Weights of a small mixture-of-experts language model, trained from scratch on English Wikipedia.
Size: 8 layers, width 384, vocabulary 4096.
Experts: 64 experts in each of 8 layers, 224 SwiGLU neurons an expert, 2 picks a token, a softmax router.
Training: a variant of SOAP for the experts, 2150M tokens, 8202 steps.
Below are experts of layer 4 (counted from 0) of a mixture-of-experts language model. Rows are named router (the router's row for the expert) and show model dimensions 128-191. Each number is 500 + 50 x the weight over its row's rms, rounded and kept within 0 to 999. Numbers have three digits each.
After each expert's rows: a language model's description of what the expert responds to. This comes from a sample of Wikipedia text that the model never trained on.

# expert 62
router:577496427510534462558471565486583626496543560554460428450517461520507527451484484513502492466498491451423567515526458507523431464458489531516468504481494456514441507504531489461547564530518518
The digit 1 starting years and numbers, and prepositions after verbs like by, from, into, including, such as.

# expert 43
router:502455532558520486471458554548615474495562537535401523406544499560516546412516480549491481464516487437509520532485500501522480495518494418545539464459430584443451515358562486445461494557549545
Verbs and verb endings of speaking, writing and doing, such as said, wrote, stated, declares, describes, track, plus digits in years.

# expert 2
router:473523476485585541504477551414569527455533482515504492512512503539405591449551421511570416471534476493532548423499439427521512473430439460518500509476495495428480509525564431458552502478519522
Final pieces of country, state and city names plus digits and capitals inside codes, e.g. Kingdom, Punjab, ChemSpider identifiers.

# expert 52
router:485519395455572559465439562459445492454548539497473471499566477482448581458523564511501421535491402436489513518492478529539413468456402523484489474515457505487467537571509445516444472481472571
The words of, and, on, and & inside organization and work titles (Academy of Arts and Sciences, Days of Our Lives), plus commas.

# expert 27
router:566524532508481558428502571434552506408475564434556580610509429521453439430516463562435421508440427477470469520482471533491477419485468557564560454492371504531479434444562437479532440575515501
First letter or opening piece of a capitalized or lowercase word, often right after == headings, as in J-unction, J-amalpur, adv-ice.

# expert 39
router:519502446489539469579494556452538564483510468485486565539523523535504493447467496548507469561519515457502552539539442439522470569480462532527473464552471454463404482490515451484563496440501517
Articles and quantifiers like the, these, several, various, nationality adjectives like American, and pipes after years in sports tables.

# expert 55
router:453461465588503518571511582513423567526549529526458513521571445459443479506482408545477408411519614408458478428467458446532556456478442491561488529458544418490437505488584386470481454546502469
Adverbs and participles right after forms of be, such as later, first, never, already, awarded, appointed, and verb endings like purchased.

# expert 44
router:498559520568543525543516589495430531536535547486495651440518399505488511443518491520460471501530545444551553475464474593513438466514458575504483550446495501525407409497498436485449572491508518
Digits within long numbers, years and list indexes, plus past-tense verbs after a subject, like moved, took, came, went.

# expert 8
router:537525520595542526489534524576571562440550557509566542451500479566473526487524377558500420508472555472506523495483476472587445517477471534500445454533487512556473466513556508484561423564510554
Middle syllables of foreign personal names in sports tables, plus common verbs and conjunctions like was, because, if.

# expert 4
router:554529567485572521503436593484470577467542448475504469499536568487541404446468432575505492512471506487501484548441426474572469507506451524545453468441470554435394493434532448496489469478567551
Section-heading equals signs, table pipes at row starts and list hyphens, such as ===, ==, | after blank lines; also mid-word pieces in place names.

# expert 16
router:560519449524557553468497579518357544475582469508539478570501523515366410454505474463471531532567469402521500534457491489609418372535472556486517448515490387488394530512536485509493492519517497
Capitalized words opening institution or place names, especially New, National, Royal, Am, and York after New; list entries like U.S. National Register.

# expert 45
router:392532436529496535545604530495550602499559449561510581537475555516428530461530479508504491438469545456524523531455496503514462484436439485548577471470391354477371488533534405480434442603489510
Middle pieces of common words like merc-if-ul, com-mer-ce, div-or-ce, and pipes or dashes at the start of table rows.

# expert 50
router:550534513534523447512495521428493550468481490463512550498524425424507481410539439555466454503518502512453537455527426524552570410497456357525461496478446469402430521521532487480427441580493520
Hyphens, en dashes and minus signs in scores, ranges, compounds and list bullets, plus degree signs and year digits.

# expert 41
router:514510481561515464540533504507649561428555588463541537470528562519516574375495506563466443461444521449504532469516464464519540486451478458505415522522457568507479590485562517447541476525517573
Closing pieces of nouns about buildings, aircraft and organizations, such as canop(y), taxi(way), Italian(ate), Goth(ic), plus table separators and month names.

# expert 11
router:546485441649433484502469546559537574545503552464451482479558511464477435453495461586417440517453488471514506520484510461553544447494456584491431475424495546487417434585494480436459619553531509
Auxiliary and linking verbs after a subject, such as is, has, had, does, plus blank cells opening table rows.

# expert 0
router:560555529549512463515412543490526503507538577522556527530570421550465572458454450583471486571543526366597487496437480520501442469474396495509509516490351456461442475477545478504460510529425492
First names, honorifics and initials that open a person's name, such as Sir, Michael, J., Saint, often in credits and lists.

# expert 31
router:503499406513543493508484544489445562476558579500503589428504530479528551450495411444459435524473506329571508531462437421514497470434525506531433557535359409446443570561501474529483455474510515
Middle pieces of surnames after an initial capital, such as G-ott-fried, R-ick-etts, G-ut-iérrez, and Mc, plus some table and heading punctuation.

# expert 61
router:514562421539497555550492515435489553450532508525490446480538605496467593461518458511503414474479512461553511493488503468532504502460476535515492476508482474505437509504541561478527437517505585
Nouns closing a prepositional phrase, such as time, season, career, business, period, and noun endings like -ction, -olution.

# expert 36
router:463521479579449523498544537458456471467504509472537496542588431551460616537574340519440441512477528514532466530508473397556504477487422518548379539459478537459494457440515475469535344526521547
Commas and "and" in lists, pieces of Slavic or Welsh names with diacritics, and odd word pieces such as drift-net or be.

# expert 17
router:526566548509522467534514525504544631551522599523531551500579468541513548448517446576508498546454513489549597483490465510467491445441476513505473553477439531417395497456562489477549503481501553
First pieces of personal names, often capital letters or short fragments, in sports tables and results lists, such as R(oland), Jer(emy), Bre(ndan).

# expert 21
router:562515527513481479534481526461521500439580578478578575415498369553461497513491497567471458515455561456407554490465432480522542541473472489521555531477443551478471552464502464511465357569459593
Digits inside years and numbers, periods after "No", single spaces between figures, and short word pieces like COV-ID, v-ice, Toy-ota.

# expert 42
router:537559498498650562555550529433537543488541466474502516459511531527445419480543445543499498585554487424478539517524431476564525501513456438464460509517497545487457498572557418467527505536506530
Section heading marks like == and ===, table pipes, and inner syllables of South Asian, Turkish or Japanese names, such as Anuradha, Tetsurō.

# expert 24
router:590542476538502493544521568548582558465540517480552554463542498497485587455554461522520458425497514521550584453542417412569512501442480465547424522522433497495527583569508461501507432490463568
Final pieces of surnames and place names, such as -ington, -inson, -ville, -bury, -ley, -ford, Presley, Haringey.

# expert 34
router:526540501447475548538560595539490561449550552489504525447648477532460553405541523520462455458533513497549511498474415452565544492452468537509486455525407572553486553497571456515540480562637579
Nouns ending organization names, such as Party, Congress, Society, Association, Ministry, University, League, and plural group words like members, Writers.

# expert 22
router:494498463476602567485484568536425553465577498451486518442528583466518564374551508501491417515495545556464511435520459489508606447523494524469495364480452520491447597510507445476464423553451549
Middle digits of multi-digit numbers like 4,000 and Latinate word stems such as ect in protective, or in receptor, activ, profess.

# expert 19
router:429458555544514479517495490433489534511519542518499461393529424531442458416501371510540443549505445444526521531498469552587473435545448495491444413450517563438494514450496433521549435503457554
Spaces before numbers in tables, and inner syllables of foreign names and words, such as Dub-ai, Namb-oku, s-ul-fur, Ful-ani.

# expert 23
router:483543492491535459537523518458455442443559508472500501534527470505517596485523464547437445499481523443611476541453449490497537435437487492492457442407499547526440542530564466442457481501485561
Pieces of sports and competition words like Final, championship, title, football, Fly(weight), MLB, and Women's in results tables.

# expert 6
router:461545482485536479459575527524528550445530488417525478545500398614500477477610493559516474548489483385513541497589467497511469386485442468519453505473436378453499531605552465511470424514485548
Single capital letters, 'in', slashes and prefixes inside codes, abbreviations and place names, such as EAJ/PNV, UTC+2/+3, CEST, Aisin.

# expert 51
router:513532401486578560494397601534505451479510560469551516554541539514492472403510470559466447447414590526569527486536444384556481562492441483595416457513437453406475450449522501506496548490538561
Final letters of Spanish or Portuguese names such as Orland-o, Freder-ico, plus digits within table statistics and semicolon-separated lists.

# expert 47
router:566548481570529584504527561477558572461577565547560505448529498567505434400498488533461418481455475385436533529470423436575468506460464509517430506512454436532450494472567498520505464524450566
The prepositions in and at introducing places, dates or institutions, such as in 1988, in Yokohama, at the university.

# expert 60
router:462593462461501533454553487481401476455562469421549542511555475476538446503518433555452516518470492401531488503420440500560472432424475628523524428491426488545484610453532458475575549449526525
Opening consonant pieces of words and names, such as eff, lim, attem, El, decl, plus bytes of Chinese and Arabic characters.

# expert 57
router:486585456599519517526522545462577556480530503533494627468548461546513493464522491544471477541476532467554512516461482468519396479451474508571460542524430496440460448493519442515500532559508579
Articles, possessives, opening quotation marks and leading spaces, pipes or dashes that begin a list item, title or table cell.

# expert 30
router:436552497564447451501516575534484595507500487376483565579540434576473529471571511556472510467493408466529491548454486436543517477494386472593496536466498585430459412445514486448450501518495525
Pipe separators between cells in sports schedules and election tables, plus verb stems after which or that, such as laun, belie, gradu.

# expert 3
router:374547534489537473473474470493357495470563472497597539331561492463497490456523482537484437454493424453499498569538426500555540391486488510510419492493501630545433437367522460482588445557520570
Word-internal fragments and raw UTF-8 bytes of accented letters, as in Gro-ß-aspach, Châ-te-au, compre-hen-sive; also digits in years.

# expert 28
router:559505511450530593493447588410541571432590514496547484591511434439546471445506538550521403509546482456490472460528438495508482514517528415579491422518443558485422459494519445445470536525519536
The word the inside titles and names (Back to the Sewer), nationality adjectives like Soviet, Roman, United, possessive 's, and spaces in tables.

# expert 33
router:562556488583471453522544506418547622433562557513572454521528358569458584498576493528584503555435534488487563473486474499524421513411464490515501495457460496491425655529502414508479504521584506
Colons after infobox labels and before times, plus en/em dashes and hyphens separating phrases or empty table cells, as in "Children:", "2:40".

# expert 48
router:490554555558519509519471509413489546482560571496524544536505448554457520445496387567492444551476475460477555521441442524542460488483460517526513563469477519507396529507555425527487414616492544
Commas before inserted phrases, and clause openers such as but, although, however, It, He, which begin a new clause.

# expert 40
router:480442411501582442534445510520534427484540552478518418502515487486486507430469479498535482574438469525531529465507507527510455443491471474531531506454479490510428470559525407590531420499508546
Capital K starting surnames and places (Kazan, Kipling, Hong Kong), plus prepositions and connectives like of, to, from, between, rather.

# expert 10
router:558516454443522557488512578526349593436581543495487457503533563501470505448567533574480446498452420456538567451482460442484373533472477488521458383475502580438511580577519411444493497485534505
Digits in sports and election table cells, and mid-word pieces of place and personal names, such as Tr in Trinity, Lauderdale's d.

# expert 5
router:523573441551542473568507557525543558468573507470532501415578555544497562456483400501540525535564570435427560577447481450537515478433485602562523480528488459480429529448588451502480457469465508
Conjunctions and prepositions opening a new clause or phrase in narrative prose, such as that, when, after, where, with, and despite.

# expert 15
router:470559420532533518512469550465511526469541512494550559500533504537498501407501471555478466515514520411504549498496485440502445478461506522490491402477476484483413535511540457497580466550517522
Sentence-ending periods, especially before section headings, and sentence-opening words or letters such as However, According, After, Prior, Near.

# expert 20
router:421563373513572501489510529525619464455547542502425570449572485555543515458417450554445449487492515469508489487458519474431473508406488530509394485524492478507439510503550444466486507569509492
Prepositions and possessives like of, with, 's, without, and digits in table cells, especially 0 in squad statistics.

# expert 63
router:490448461466476533560530539493609494519578590543569450467580512518493529435533488558490521491488484494510553516439454423469544477524460534531472523412458612468517556467497420505522533516432581
Column header and label words in sports and election tables, such as Votes, Candidate, Opponent, Rank, Apps, plus "member" in biographies.

# expert 25
router:466502431513527532543529519526484580500522568524474530402583571548516536505516414565430441568491539462521560520481405483614502459516489389496477552496523507443453503575535461446466526539517544
Table row ends, markdown table rules, section-heading markers and line breaks, commas and periods, plus h inside names like Manhattan and Senhora.

# expert 18
router:540613524477530469524467498505498550493503547476587509501514423560528515433512385523467447512510603490589548405470430473526434475471489508523523434450433467498445549504535466479524536529555533
The word "the" or "The", mostly at the start of a sentence or clause, often before first, film, second, following.

# expert 13
router:520500483522580493514549520407474524435579530503498555578538482559437519467540428533533406480467458439530467523506468504527408504480501508552509446495378452445458423505536420520535471489552546
First letter or cluster of a word or name after a space, such as v in van, Sw in Swanson, ch in chose, G in GDP.

# expert 37
router:572530562560606511517455610524492439470510536485551484553550573509498465452545519528452472522498422408526534528525445551486551483552471522593454552506425536474475555538513529534497566520494549
Syllable after an initial capital in proper names, such as B-ol-lywood, B-urg-os, B-ö-rse, plus starts like Mar, Car, Bar, Ev.

# expert 9
router:471553448456560590549542572530465474473571527502432480581583492530519556475554433484511464452533491533631543451465442419555461446489495570471521455488498505545500485467508501490467482578451593
Suffixes and final words closing a noun phrase, often before a table pipe or "of", such as teams, State, ological, closing parentheses.

# expert 29
router:571513433440505536539475547396482557490563471497476506403591492476476472441570465544531455456559400485505532498485429434567393578484428531451512490488492545508473475463561473530510393552524542
Nouns for words, works and categories, usually after the or a, such as term, word, film, book, song, genus.

# expert 46
router:537576504477508453470488523507500579486548541523507536512542365562475465479514410565456387536435460477505518511477386491495463466428482468570502542494449415516452541616562368519565558513483523
Digits within numbers, designations and counts, such as No. 461, AK-47, F27, and spelled numbers like two, three, seven, few.

# expert 54
router:507506428482529536501532558527560543389572493467512449475567528528492576415543443553496446486536478468552649424494411533505453540498534489504498397483466491508426561451578484479429453490596574
Adjectives after "the" or "a" such as first, new, same, original, final, next, often about albums, singles and seasons.

# expert 38
router:499453546492464457489420495428584486496585460498508489521547521597463449511531428591437447500436500493489542478488466512513492485440525554538475524515430427549452559461510381460517475517580638
Table cell separators, line breaks and semicolon line ends in tables and lists, plus the piece ell in Cornell, Goodfellas.

# expert 26
router:540538460536561564472435532440504490472487531550552537553517429485511492460492517569511488574354466437546457456488497426549534472491447517503437507531486541475441451500515508541485467490542618
Verb suffixes like ed, ied, ized, month endings like cember, ruary, and spaces or parentheses before numbers.

# expert 35
router:490528483519476549550489511528549527481527535479483518526511550528554495439458382525570500458422529458495570455423477471516534533519495487524502592509503500465373534435605492504479544505475479
Measurement units and percent signs after numbers, such as km, mi, ft, kg, %, often in census, geography and biography data.

# expert 59
router:494524485522447468497566534545547430484515520457584482489548539511494566478551385571460389467475544508525488450451394479520461500460493470503470515507461465373417470500570456461542459520500544
Commas and closing brackets right after a personal or place name in lists and biographies, such as née Kadak, or Otto II, Duke.

# expert 32
router:522543519502481532513524561425467500439581542496497533501548477558469447440463524591442455551520510491488520520463419516504509414479446599504468418439484550528447490501582416472456558571460514
Opening parentheses and brackets, as in ^{[citation needed] and (age 79), plus lowercase word-initial pieces like sp, pr, ind.

# expert 58
router:591556547482576493499519547452506573448533500499521441564584350504518427446481488571467448493428405430582512533500419519513490488473403513515526448454455516509484492468541476483461528514544553
Capital letters or short pieces starting a word, often a name or Roman numeral, such as I in Ikarus, Edward IV, Met in Metropolitan.

# expert 49
router:533515507578473470592561578519444535472558512477495571572500459571503592471525462488469531564555490425532499564527509472566440492523465589511484479441506552477408497496473470457474571599532511
The pronouns he and she and the word to in narrative, plus he pieces in species names, and colons or marks in taxonomy and coordinates.